config.toml
n_layer = 13
d_model = 192
n_experts = 64
experts_per_token = 2
d_expert = 112
d_shared_expert = 0
activation = "geglu"
moe_layers = [2, 3, 4, 5, 6, 7, 8, 9, 10, 11, 12]
router_score = "softmax"
normalize_top_k = false
routed_scale = 1.0
balance_loss = 0.00429
balance_bias = false
init_std_router = 0.0323
lr_router = 0.00096
n_head = 3
n_kv_head = 3
head_dim = 64
vocab_size = 16384
norm = "rmsnorm"
norm_place = "peri"
norm_eps = 1e-05
positions = "rope"
rope_base = 10000.0
rope_fraction = 1.0
qk_norm = false
attn_scale = 0.125
tie_embeddings = true
parallel_block = false
extras = ["capped logits"]
init = "normal"
init_std_qkv = 0.045
init_std_o = 0.00883
init_std_up = 0.045
init_std_down = 0.00541
optimizer = "adamw"
lr = 0.00148
beta1 = 0.95
beta2 = 0.99
weight_decay = 0.13
lr_head = 0.0159
grad_clip = 1.0
warmup_steps = 253
schedule = "wsd"
decay_fraction = 0.797
decay_shape = "sqrt"
final_lr_fraction = 0.0
batch_tokens = 65536
seq_len = 256
doc_mask = true
train_tokens = 474400000
steps = 7239
dataset = "wikipedia_en"
Below are experts of layer 9 (counted from 0) of a mixture-of-experts language model. Rows are named router (the router's row for the expert), gate (a neuron's input weights, with its number), up (a neuron's input weights, with its number), down (a neuron's output weights, with its number) and show model dimensions 0-191. Each number is 200 + 40 x the weight over its row's rms, rounded and kept within 0 to 999.
Before each expert's rows: "mostly gets" lists some tokens that are sent to it at least half of the time; "comes before" lists some tokens at least twice as common just after its tokens as in all text. This comes from a sample of Wikipedia text that the model never trained on. Tokens count by the router's weight.

# expert 32
mostly gets: "\n   ", " round)", " ;", "–present)", "​", " ago"
comes before: "-", "\n", " (age", " -", "|", " (aged"
router,192,214,310,252,219,149,194,175,181,166,219,166,260,250,149,209,191,262,135,168,157,205,232,230,190,196,250,188,197,249,180,242,277,220,195,210,252,211,126,152,296,168,137,167,248,223,162,205,173,177,218,203,205,242,144,203,201,175,165,220,243,130,239,239,234,220,203,245,213,254,240,249,151,242,156,215,160,225,159,210,203,118,211,255,155,200,178,133,208,221,226,254,182,225,141,211,186,182,144,249,156,220,258,209,230,213,186,247,160,169,159,235,196,200,178,194,205,266,152,253,153,122,233,254,224,190,306,256,267,106,208,246,215,193,166,267,116,197,210,214,193,211,192,144,166,216,206,199,208,166,246,205,286,153,209,249,200,198,303,246,225,202,217,181,154,148,213,193,175,218,192,232,131,202,220,230,235,232,182,217,240,147,249,169,160,250,245,195,232,218,236,171
gate0,143,263,280,185,240,254,257,232,185,205,209,206,210,195,251,281,206,220,253,136,223,220,223,221,226,151,153,183,299,217,213,161,220,167,140,197,252,114,261,173,149,170,219,230,189,213,115,215,179,193,198,167,212,262,236,234,258,194,139,221,140,200,160,257,214,198,205,122,168,208,198,201,233,231,274,196,164,242,191,237,195,212,168,211,261,150,192,161,279,183,210,222,167,210,199,263,279,185,202,193,181,245,214,157,294,210,205,189,156,199,198,273,205,182,229,257,194,202,146,223,226,243,220,166,178,240,261,297,184,285,142,221,218,161,180,195,197,213,247,225,151,228,278,210,284,174,262,274,210,164,221,210,197,194,159,206,178,212,231,239,256,166,160,273,216,153,164,239,167,230,205,239,221,168,95,177,189,261,200,147,216,184,214,178,196,226,215,204,201,240,217,255
up0,250,153,175,147,182,186,188,224,210,249,198,240,221,198,212,193,253,211,96,216,200,236,161,271,157,270,155,237,186,183,134,185,210,223,191,197,181,213,217,204,187,206,199,168,185,293,206,240,214,173,261,137,175,128,245,210,221,151,208,248,286,146,162,152,212,192,216,209,307,209,221,133,191,227,245,206,123,186,213,203,195,262,221,224,148,220,258,187,169,237,216,176,195,215,244,214,136,188,207,200,197,209,150,161,175,165,130,257,156,229,281,161,268,180,255,104,179,216,181,217,159,170,192,201,220,165,185,196,173,175,242,188,253,168,190,235,239,213,148,229,177,178,141,241,240,175,113,208,187,98,165,170,241,211,221,214,213,260,213,116,166,222,217,160,178,224,194,201,241,243,255,192,121,284,280,141,236,201,282,261,178,198,216,229,193,130,213,209,212,188,157,171
down0,148,185,221,205,222,202,260,197,182,183,199,240,170,173,170,188,157,167,185,187,160,136,202,130,201,179,240,185,295,167,218,247,302,231,158,201,197,202,147,222,146,190,186,138,198,162,232,223,184,163,176,130,172,241,186,228,208,235,186,206,306,177,178,216,145,152,155,186,161,255,185,215,175,145,219,203,173,114,191,289,209,269,163,235,197,246,264,199,249,127,229,199,145,134,216,155,240,187,155,238,237,254,226,173,159,212,204,145,198,140,240,201,134,185,195,192,97,196,219,232,188,148,210,187,258,229,217,230,240,180,196,194,186,209,159,159,237,138,285,202,167,256,214,181,150,200,200,165,292,226,189,209,190,252,113,154,200,208,216,217,123,183,158,235,271,249,209,151,230,129,248,152,264,215,257,191,168,208,161,237,201,155,176,197,205,243,223,263,198,241,247,234

# expert 12
mostly gets: " appointed", " promoted", " assistant", " Deputy", " elected", " served"
comes before: " the", " a", " to", " as", " by", " an"
router,255,182,245,114,112,249,106,206,251,170,223,183,209,208,214,240,216,184,225,181,200,280,178,161,211,266,127,229,250,213,158,172,192,228,169,170,121,168,155,210,202,223,204,209,216,158,158,189,212,200,220,197,204,241,163,184,195,180,209,260,226,222,219,205,170,224,180,162,124,176,136,158,150,191,167,242,200,149,144,167,176,163,216,213,242,239,209,260,314,183,191,225,210,160,197,133,150,144,205,166,145,172,203,229,191,241,233,254,138,169,187,163,246,180,119,151,220,245,145,248,186,258,204,269,278,237,222,221,200,230,146,257,228,222,152,168,215,313,130,144,209,212,230,164,212,202,194,150,164,203,241,234,177,265,200,177,159,227,220,271,215,292,237,173,187,251,206,176,238,180,143,194,148,232,131,196,180,202,189,154,192,260,197,193,216,148,150,170,138,170,209,212
gate0,281,210,169,218,205,235,190,184,198,194,171,269,189,145,84,191,172,89,202,165,242,197,198,206,207,244,169,211,233,183,179,170,166,158,228,202,181,199,195,218,229,155,192,180,148,141,232,212,189,207,229,281,269,245,254,170,207,187,203,187,117,269,158,266,179,137,157,281,181,161,170,154,222,209,150,242,258,202,230,214,201,133,172,172,189,278,237,164,181,228,177,160,148,226,221,223,190,226,175,177,273,165,182,222,176,243,157,156,173,163,297,155,191,213,185,234,166,126,240,230,201,211,213,161,171,187,132,207,152,222,210,270,217,212,210,247,182,165,217,187,201,274,316,221,195,173,241,274,222,192,255,171,199,167,166,181,245,187,186,137,179,205,237,223,193,190,197,176,262,220,158,244,293,299,237,198,209,225,266,191,240,196,246,187,168,168,204,179,204,187,290,233
up0,266,161,228,210,243,191,208,215,176,261,155,191,167,267,133,278,153,223,162,230,234,223,186,199,209,231,182,287,280,249,187,177,213,173,236,179,270,140,112,186,148,152,165,268,246,174,196,275,162,211,184,255,177,178,206,91,207,145,243,251,172,181,186,140,165,188,194,250,221,193,275,195,214,223,196,220,187,159,175,197,155,242,161,163,218,138,200,231,268,191,227,154,225,157,164,137,159,190,206,196,235,219,245,207,192,145,232,175,244,266,205,239,172,148,227,196,271,205,157,185,176,217,171,203,236,272,123,269,202,216,206,255,136,148,160,245,160,147,182,161,196,191,205,149,186,174,249,260,163,266,211,222,214,165,149,178,167,168,233,221,161,141,217,160,236,218,235,213,226,183,211,224,227,180,95,215,270,254,205,204,199,219,225,155,145,214,203,227,270,236,207,137
down0,239,192,170,169,172,162,159,196,218,119,220,197,252,224,238,228,213,152,224,182,204,194,164,262,169,221,181,271,197,204,272,234,237,121,199,201,188,180,158,148,205,291,195,223,257,133,187,171,191,165,224,141,136,259,213,155,202,192,195,314,203,230,195,260,166,157,114,229,243,199,213,203,220,248,233,145,173,118,262,186,187,186,235,208,256,220,173,253,291,214,176,181,263,194,211,208,179,184,134,249,156,217,183,291,237,235,142,326,182,223,171,147,160,171,190,211,190,208,96,256,205,214,202,209,198,194,169,145,194,174,194,193,283,216,163,195,208,221,207,214,226,172,207,236,208,234,250,188,241,174,177,214,159,245,236,162,141,173,243,230,225,154,203,157,168,104,126,171,221,184,260,242,222,185,215,154,261,182,221,201,216,287,162,243,218,188,243,191,208,231,187,215

# expert 43
mostly gets: " (age", " (aged", " ft", "–3;", " time:", " km"
comes before: " 0", " |", " 1", " 2", "′", " 3"
router,129,168,172,222,214,233,89,228,192,170,271,140,193,243,213,155,196,273,165,227,247,188,176,204,189,197,213,252,211,251,162,157,278,202,206,224,159,190,104,302,162,212,206,158,185,236,200,171,270,202,226,152,161,224,238,172,168,232,199,203,224,210,180,179,188,253,243,142,252,246,221,200,186,193,241,238,133,182,190,193,165,231,205,195,224,213,261,268,254,174,148,315,282,276,190,169,236,215,180,191,238,159,109,239,198,222,191,227,223,231,231,222,135,167,254,194,205,263,126,226,219,147,205,240,194,209,160,190,176,196,204,267,208,183,118,249,146,178,140,142,221,214,204,164,248,152,213,174,200,229,189,172,189,251,217,164,175,164,183,222,222,160,263,167,153,178,291,188,269,193,173,239,133,172,181,193,218,162,187,213,241,155,143,184,249,231,181,206,167,174,181,127
gate0,112,203,238,195,145,209,267,146,205,276,169,195,220,205,282,225,181,195,213,170,130,176,244,197,202,230,158,202,203,245,175,199,223,168,149,220,280,133,215,166,234,154,258,246,206,213,258,211,274,236,225,209,221,199,201,231,199,158,221,274,191,226,275,219,211,172,223,163,204,248,169,203,224,227,222,242,246,219,218,124,190,161,185,156,161,229,140,160,201,223,214,173,186,152,220,224,292,259,243,215,214,187,203,143,236,178,283,137,160,212,219,243,220,210,272,217,248,189,187,168,241,191,189,98,196,239,205,175,187,163,206,190,221,243,186,134,170,225,153,173,213,293,163,166,195,219,240,225,138,204,157,234,229,236,209,233,145,280,201,191,191,286,189,169,172,240,212,184,153,255,227,144,169,141,235,204,221,176,182,187,305,196,135,165,93,250,242,269,225,241,205,197
up0,147,216,190,179,253,232,269,183,162,246,170,191,222,227,273,221,215,228,161,185,157,213,181,192,190,250,174,206,165,218,210,218,201,142,138,166,246,209,158,163,181,224,199,204,211,225,199,239,210,205,241,186,218,193,221,210,171,205,255,271,218,184,227,277,234,136,220,192,166,238,184,225,204,106,208,225,255,180,201,135,150,158,203,235,199,119,228,190,255,171,198,119,159,116,244,224,159,227,259,209,238,198,176,231,217,212,223,181,228,178,246,242,202,240,172,235,211,140,229,230,247,183,167,103,169,241,203,222,174,155,228,173,212,202,151,173,191,201,173,174,200,290,192,161,285,278,238,187,134,207,225,191,202,152,193,282,266,283,196,215,194,286,201,193,150,245,208,178,188,226,129,155,190,117,130,206,283,107,160,220,242,235,153,126,170,225,216,238,227,261,248,274
down0,148,300,209,229,169,221,219,221,184,191,190,206,228,254,184,189,249,193,146,225,98,150,163,200,192,201,207,178,214,179,171,185,253,175,180,183,240,261,265,216,227,229,221,171,228,231,161,212,227,180,236,266,192,236,239,141,208,204,179,250,214,122,145,276,231,204,176,246,219,236,225,155,215,258,195,286,212,214,279,145,223,147,217,153,141,173,207,168,194,253,253,158,69,170,286,200,199,118,208,192,105,183,181,232,202,202,234,162,210,199,174,202,196,246,93,170,188,204,232,177,145,195,170,154,159,246,215,160,163,183,226,174,193,219,240,151,195,200,127,182,196,247,212,190,211,223,174,313,200,153,161,223,257,199,197,185,190,163,215,282,207,217,236,247,231,171,222,249,188,220,188,223,182,151,161,236,281,301,187,195,169,219,271,203,192,190,215,200,248,183,170,255

# expert 54
mostly gets: " ==", "==History==", "s==", " Ref.", " Places", " listing=="
comes before: "\n", " ", "-", " %", " —", " Notes"
router,147,122,231,141,164,208,108,178,212,170,174,160,250,191,156,213,206,236,267,196,133,281,252,201,197,256,215,242,167,278,174,181,270,163,213,221,164,132,249,202,140,247,219,204,265,189,218,232,205,168,265,227,213,214,127,207,190,199,150,179,188,184,157,228,226,209,202,203,223,243,210,201,151,139,254,265,209,159,245,165,159,148,215,275,214,237,209,299,216,163,164,171,209,214,189,177,203,127,150,148,195,194,203,251,129,256,151,205,177,194,183,234,251,226,179,183,181,153,267,223,138,213,192,266,230,241,210,226,218,232,142,197,230,236,151,185,124,212,127,104,215,240,213,140,210,233,154,158,198,193,181,233,263,179,203,219,150,176,239,221,274,175,165,134,225,194,241,257,201,189,146,225,245,206,176,218,285,162,152,134,155,219,167,224,213,216,227,227,227,197,158,166
gate0,208,167,226,243,234,195,251,191,239,160,211,196,142,188,151,235,241,207,200,193,194,253,194,214,228,277,190,196,235,170,218,276,160,202,166,224,203,246,200,154,215,197,151,106,156,161,215,209,219,250,327,202,221,196,206,121,163,284,232,173,186,210,157,219,209,113,197,197,185,180,191,135,178,208,193,224,213,245,276,150,240,169,206,211,191,171,201,62,207,205,198,238,166,218,183,209,222,279,157,234,218,223,185,212,260,228,190,145,176,153,211,139,244,262,137,289,174,181,201,156,234,262,256,154,199,212,201,216,159,161,211,175,194,201,211,183,183,157,226,162,197,223,96,195,152,203,265,163,229,219,205,223,276,204,218,209,260,149,147,185,232,181,191,186,196,247,215,234,138,206,178,200,135,187,137,232,257,137,279,133,229,186,203,134,192,176,141,219,249,188,210,117
up0,223,253,132,156,136,122,176,179,208,213,208,215,200,273,249,184,201,198,141,128,230,290,177,218,295,198,229,200,205,222,163,199,178,290,166,118,170,210,114,193,171,258,167,156,205,133,146,249,214,175,212,210,174,264,200,177,245,212,135,136,283,161,233,170,119,258,208,300,168,191,170,171,192,223,148,194,181,151,186,239,185,173,201,178,249,275,140,194,258,138,178,221,165,173,197,215,244,159,237,158,218,177,226,150,176,245,205,169,212,197,160,214,182,243,206,173,250,242,277,247,185,166,163,207,201,152,172,139,213,207,141,216,284,240,196,197,264,217,151,210,214,173,213,203,211,243,148,204,201,145,238,127,229,151,215,211,246,205,209,181,161,294,187,182,185,177,154,230,228,188,246,167,246,165,193,217,211,199,177,241,221,231,204,224,246,208,267,202,200,254,215,271
down0,169,192,146,221,168,175,231,227,200,199,176,128,166,158,198,140,247,170,163,259,184,194,166,257,210,238,290,198,190,82,214,173,107,201,206,129,218,161,168,217,250,166,232,196,181,174,243,260,145,203,216,232,204,195,137,240,207,269,242,153,174,155,209,167,106,170,235,269,196,140,223,254,208,164,221,209,154,94,182,186,180,204,155,196,174,201,192,170,238,185,196,188,236,180,123,171,232,195,184,208,176,161,225,130,159,242,297,183,264,202,155,226,235,285,168,254,212,132,184,179,267,262,221,229,194,206,252,188,183,266,162,223,201,183,208,175,185,205,144,246,211,248,198,206,219,113,199,174,226,181,190,137,211,222,221,175,186,183,242,260,226,193,211,152,143,247,210,222,181,290,174,123,166,137,223,199,258,162,269,160,196,162,195,242,220,215,232,230,179,195,148,179

# expert 55
mostly gets: " JPL", " Qualification", " million.", " ±%", " region.", " mi)"
comes before: "\n", " ", " +", " 0", " ±%", " −"
router,172,245,164,140,170,163,102,250,177,197,190,163,170,220,276,166,240,189,181,94,198,198,240,182,179,239,246,235,269,173,207,229,221,189,203,245,181,244,252,192,229,136,216,187,214,217,188,239,216,169,244,263,169,235,222,188,212,184,159,134,230,171,186,207,188,191,194,162,161,184,166,269,230,183,227,290,225,138,162,189,113,196,212,218,159,274,193,242,105,155,182,220,212,267,184,199,202,185,209,166,177,180,152,128,178,160,186,184,131,223,102,172,186,221,112,157,189,187,242,256,181,180,159,243,231,150,186,260,200,208,197,257,241,251,176,157,209,249,184,163,194,177,270,149,175,253,177,201,253,217,142,214,229,236,255,186,192,140,233,221,187,145,247,239,155,226,271,261,191,143,102,249,181,152,235,259,197,174,209,197,199,238,156,184,286,196,237,232,212,177,196,168
gate0,170,151,188,233,194,177,198,258,181,233,190,236,165,165,205,127,229,179,178,219,195,183,131,236,197,216,215,181,172,208,235,200,228,152,178,164,236,203,213,229,199,144,199,198,132,127,198,192,187,218,242,210,203,192,208,268,164,188,343,240,144,132,261,179,206,167,122,173,143,168,135,272,199,195,162,194,141,176,167,285,174,193,253,205,146,191,252,229,231,212,228,168,174,244,129,132,186,161,285,247,129,292,185,245,158,184,162,159,198,227,169,144,179,211,200,252,242,203,172,168,209,173,263,143,168,154,234,105,202,287,244,167,230,161,236,223,242,219,251,219,255,153,224,215,210,231,158,213,174,176,196,214,248,197,249,153,204,255,235,163,141,195,219,223,192,176,157,132,195,191,181,222,177,155,210,175,136,260,185,222,146,264,202,232,143,199,175,287,225,188,191,224
up0,179,199,137,177,165,149,211,173,196,280,257,165,236,242,288,97,240,192,140,197,155,164,152,252,187,247,257,213,198,161,221,157,195,221,163,217,163,174,225,182,152,209,244,233,195,191,192,168,198,215,239,264,235,287,231,224,189,145,222,190,178,168,224,211,201,175,219,254,155,240,169,260,172,186,236,224,173,160,186,185,175,238,184,198,157,212,117,218,226,181,226,220,153,273,164,193,151,109,155,212,183,287,149,165,180,173,176,127,208,142,179,168,200,237,179,256,159,160,168,237,206,180,239,194,236,92,234,155,228,234,174,248,269,182,275,135,253,236,203,176,239,94,254,187,234,213,72,159,225,239,206,266,181,231,155,183,219,194,232,221,192,192,196,209,219,208,208,129,175,137,152,201,235,171,157,212,134,217,173,224,145,209,207,227,214,188,182,205,171,253,212,218
down0,238,226,218,168,241,291,216,160,185,188,201,125,259,257,195,199,229,165,237,164,212,262,247,183,231,233,272,217,248,228,181,249,282,257,196,290,179,217,177,177,236,189,171,186,221,212,185,232,179,143,255,244,204,190,191,167,205,230,165,145,190,247,130,187,197,162,208,263,204,210,293,191,155,108,172,251,216,189,242,197,230,183,193,221,235,140,276,201,188,202,262,229,235,109,192,163,202,231,137,205,241,189,232,217,180,230,236,197,229,160,267,284,260,231,178,247,160,146,254,159,160,187,165,217,244,189,210,255,182,174,235,231,171,157,188,209,131,162,134,172,183,266,212,134,190,173,236,165,187,137,277,109,207,181,234,181,168,191,163,290,244,186,213,240,254,148,210,182,135,173,191,168,247,227,176,203,190,181,160,175,166,232,272,234,232,199,149,157,183,153,210,226

# expert 36
mostly gets: " with", " for", " among", " of", " against", " by"
comes before: " the", " a", " his", " their", " its", " an"
router,256,180,236,177,219,149,222,230,213,191,161,219,216,200,203,206,224,148,280,235,184,49,120,209,165,191,191,213,201,116,189,167,235,208,156,87,154,215,179,232,174,229,146,164,200,212,235,212,226,216,239,150,212,143,185,201,213,177,260,172,164,185,124,168,225,229,134,260,189,179,229,234,168,273,256,261,231,142,182,179,263,218,231,193,201,219,179,194,208,231,166,141,214,185,177,204,185,242,199,95,166,191,203,255,198,217,215,218,167,235,176,219,200,195,229,168,160,238,262,166,261,225,179,132,147,246,222,138,213,233,185,196,211,225,165,191,166,164,220,179,207,185,146,191,288,187,253,255,252,230,173,136,160,248,238,163,256,213,200,196,124,228,241,238,214,152,132,196,243,174,233,223,230,201,253,216,156,265,212,203,278,239,234,208,119,182,162,273,185,234,264,163
gate0,196,248,229,241,238,152,183,194,169,304,181,190,253,168,251,248,232,213,137,234,75,267,225,212,187,186,230,207,247,171,188,203,279,198,248,259,173,182,167,138,186,186,206,102,156,202,250,203,247,131,206,214,279,159,189,279,245,259,220,236,210,195,234,155,249,222,162,214,186,214,176,118,222,249,238,231,199,217,169,192,141,190,140,246,196,184,268,212,153,220,206,225,146,175,172,181,204,177,217,252,238,206,196,227,176,248,204,189,206,218,169,173,229,145,175,140,247,230,213,243,251,202,132,180,239,185,124,182,217,125,173,239,143,251,178,205,159,245,183,207,174,159,173,183,159,190,252,203,253,204,223,247,176,266,163,137,155,140,276,245,211,165,205,144,193,216,191,219,200,253,223,171,176,170,246,201,222,245,178,166,161,237,202,176,178,133,216,206,301,158,170,125
up0,219,260,190,209,234,265,182,273,181,270,268,168,186,210,93,192,215,166,233,242,214,181,150,192,260,162,188,183,198,104,192,181,178,194,168,217,264,189,198,171,208,233,134,214,156,229,171,161,183,236,181,224,141,173,213,251,207,262,212,279,158,177,296,223,236,193,189,161,161,170,217,222,181,203,129,195,272,235,179,222,195,165,204,256,186,166,140,220,225,302,278,231,171,161,198,175,266,252,178,215,204,193,173,233,101,101,206,191,192,176,90,175,152,197,156,218,219,246,182,201,209,174,165,247,193,258,230,243,258,198,242,251,263,183,221,125,203,249,215,181,192,225,217,231,219,206,229,173,183,196,169,183,292,177,177,215,265,124,192,221,155,175,190,201,136,129,204,152,245,125,176,202,181,170,245,219,213,151,135,200,221,217,206,197,210,184,205,163,242,229,234,232
down0,242,180,273,229,167,200,218,219,242,184,243,249,228,113,159,187,179,227,223,211,168,246,264,251,214,221,189,118,233,162,181,204,221,147,113,231,204,166,219,230,230,112,203,222,227,160,204,198,189,202,200,178,211,234,195,228,238,227,163,174,165,206,154,173,229,162,216,229,246,175,184,223,192,144,254,195,180,174,259,250,209,197,202,161,171,224,206,205,152,202,194,164,195,224,299,236,184,105,138,251,228,185,258,174,191,214,225,212,198,286,154,224,230,206,268,224,218,188,131,267,237,139,164,118,169,236,194,264,201,138,171,165,163,186,105,247,105,270,178,199,284,170,253,166,251,217,178,215,173,186,238,242,176,179,185,186,230,223,267,239,135,212,154,167,165,270,192,204,212,218,262,170,272,196,227,241,234,178,238,156,191,168,198,254,138,194,229,195,251,181,110,258

# expert 7
mostly gets: " In", " during", "In", " in", " along", " across"
comes before: " the", " a", " his", " this", " August", " December"
router,170,187,199,203,144,210,191,227,262,146,241,232,245,152,207,111,247,186,233,186,219,233,191,281,231,119,193,250,178,142,235,211,252,230,147,241,174,200,189,167,198,181,259,172,219,138,210,192,193,267,196,225,266,244,218,174,235,154,240,158,213,190,220,134,217,222,168,247,271,245,237,148,157,153,174,221,249,147,162,194,241,190,125,178,120,213,212,224,135,201,197,166,208,186,125,242,216,238,231,251,248,213,170,286,185,206,164,267,195,248,231,163,145,98,236,180,165,239,211,125,215,222,191,185,252,252,279,218,128,181,160,214,211,108,120,233,191,257,165,208,210,229,255,198,174,140,189,229,236,158,206,185,185,242,201,166,192,207,226,194,220,269,246,128,258,192,189,246,233,252,240,228,212,204,216,185,124,206,197,164,180,239,253,207,164,196,143,232,208,265,216,215
gate0,120,261,266,212,235,197,204,231,255,249,152,202,214,174,219,275,179,230,143,202,193,215,179,190,201,201,164,173,257,215,257,208,154,268,274,207,213,181,182,119,184,202,206,215,228,266,190,138,261,232,193,162,130,204,232,200,201,181,262,244,228,148,209,184,197,173,212,184,212,197,220,177,262,265,224,195,175,191,165,202,213,194,183,164,168,208,238,218,171,209,164,235,251,216,220,185,209,161,199,176,175,243,226,196,216,255,254,215,170,113,218,172,251,105,191,232,223,239,205,235,171,246,228,127,140,162,215,191,177,213,175,213,197,259,209,163,221,206,172,106,190,248,176,150,191,236,171,139,225,166,201,247,124,257,150,95,205,272,250,186,211,251,188,166,202,119,212,212,199,261,193,203,201,113,222,216,155,197,207,310,214,180,167,116,62,181,195,161,168,145,211,193
up0,166,168,220,138,198,177,236,230,233,172,240,172,220,269,296,185,199,230,205,229,191,217,234,157,143,188,202,222,196,199,265,226,197,214,188,152,194,155,201,205,209,154,138,253,237,238,178,138,188,200,262,239,293,212,221,194,214,180,192,202,263,241,195,229,166,177,151,191,143,230,105,179,167,265,135,182,216,154,222,209,269,190,210,186,205,200,182,248,86,227,166,210,201,143,254,173,215,171,82,142,143,213,247,162,210,222,213,188,193,234,210,200,240,143,185,185,183,177,173,175,244,217,227,167,200,198,206,183,175,207,195,172,226,216,214,223,211,182,205,144,128,188,246,249,220,210,138,261,226,209,339,188,222,242,209,206,206,255,111,244,116,249,185,248,147,177,176,202,187,175,142,229,223,130,217,160,181,154,227,212,202,225,190,114,214,289,164,155,106,188,212,149
down0,195,147,215,167,134,276,136,219,190,191,213,209,232,144,194,220,110,204,244,223,218,239,175,163,205,207,176,262,199,170,248,202,225,187,158,177,184,186,166,222,158,161,123,135,204,144,208,252,228,223,204,175,166,230,251,246,168,217,253,194,169,181,131,187,201,195,307,228,204,193,246,175,166,234,173,199,304,133,188,257,252,183,207,214,220,305,253,211,113,217,121,94,200,253,206,276,177,178,198,182,229,222,260,181,215,229,267,227,188,261,195,231,129,235,182,222,228,223,170,235,227,175,161,175,238,162,162,160,247,238,143,193,194,190,191,123,177,193,154,137,158,134,144,158,213,163,196,141,165,237,258,163,171,250,235,165,198,164,224,216,230,250,237,143,121,204,189,161,217,179,253,176,195,171,270,156,234,174,176,235,229,210,204,180,231,223,261,221,191,214,232,192

# expert 23
mostly gets: " Born:", " Authority:", "°E", " life=="
comes before: "\n", " is", "°N", " /", " was", "),"
router,199,162,157,238,151,215,172,219,149,166,243,202,207,253,236,164,210,206,183,107,130,245,185,161,141,246,232,226,270,247,174,163,179,232,191,192,110,191,140,177,193,158,196,248,142,157,185,235,234,277,260,263,162,198,251,268,209,215,170,193,262,197,182,123,189,275,184,228,245,195,177,165,148,184,266,277,203,185,122,251,97,173,194,208,172,191,240,158,236,217,181,231,209,233,192,199,198,137,177,131,175,169,203,177,137,191,215,206,229,165,163,258,238,209,234,234,175,199,207,234,198,122,205,228,237,199,140,240,205,209,142,228,272,189,175,263,192,216,135,230,181,267,239,226,142,142,199,210,198,175,171,261,243,125,203,223,212,227,240,213,193,159,212,118,176,284,150,200,231,164,178,170,193,213,204,193,190,165,157,187,186,229,127,261,229,132,172,260,142,208,219,170
gate0,170,254,260,311,235,275,293,174,202,207,201,227,133,102,161,217,179,141,151,192,245,181,190,178,275,245,216,191,139,254,227,199,184,222,212,91,250,236,210,245,186,195,208,155,208,227,187,158,164,198,172,146,217,235,250,126,191,154,183,187,148,218,152,185,245,171,258,172,172,220,152,155,162,148,224,211,307,181,215,225,234,234,282,197,207,151,245,185,209,170,196,204,218,158,280,196,170,247,215,175,237,266,228,228,238,179,103,139,137,209,245,212,147,202,228,218,226,264,146,152,219,177,214,162,229,126,248,203,254,210,149,126,158,181,216,120,190,240,225,224,220,205,218,201,185,193,165,78,190,212,209,198,180,167,224,182,201,226,158,200,136,244,204,164,223,245,219,178,240,244,239,184,259,229,197,187,161,191,193,197,175,234,208,202,213,211,196,174,222,234,188,231
up0,216,171,231,166,194,210,159,184,239,175,201,233,218,144,139,206,222,197,138,239,208,224,214,242,146,230,121,211,217,216,218,232,194,172,214,220,144,183,226,189,217,254,205,190,246,205,307,162,209,166,135,238,175,143,160,175,224,184,229,281,171,273,193,217,221,210,132,192,307,138,189,242,193,207,166,142,146,204,197,187,251,180,170,204,279,173,114,270,182,214,213,228,200,265,119,214,297,216,153,200,177,211,148,175,184,263,119,204,142,177,205,188,226,215,217,158,186,185,186,127,165,234,243,203,163,176,189,146,216,201,214,160,206,209,236,188,190,139,219,145,175,138,165,209,192,272,227,246,191,200,159,158,199,206,203,204,116,123,199,184,217,196,198,220,235,150,220,166,176,211,244,143,159,183,178,256,224,214,299,85,188,263,275,205,174,146,204,220,252,145,186,158
down0,200,270,313,143,118,229,201,189,209,284,206,206,165,151,199,177,202,147,185,193,164,223,144,180,184,108,209,171,159,151,208,235,180,257,122,225,198,208,270,234,181,207,261,262,233,194,137,174,225,198,236,174,212,278,211,256,203,231,200,195,155,193,167,158,245,164,212,187,220,121,101,183,196,222,204,183,176,262,275,126,169,154,189,176,167,195,247,205,149,193,205,201,224,213,215,153,206,155,150,203,207,209,272,235,285,212,181,196,278,167,212,156,236,158,183,133,269,148,201,164,200,234,180,208,218,225,245,194,195,240,137,208,226,194,176,229,210,217,265,191,184,190,217,199,266,225,189,247,223,98,158,214,199,195,258,253,140,274,207,192,165,313,137,192,214,240,195,205,147,195,200,191,183,199,176,222,226,234,261,190,207,157,222,259,157,158,178,116,193,173,188,189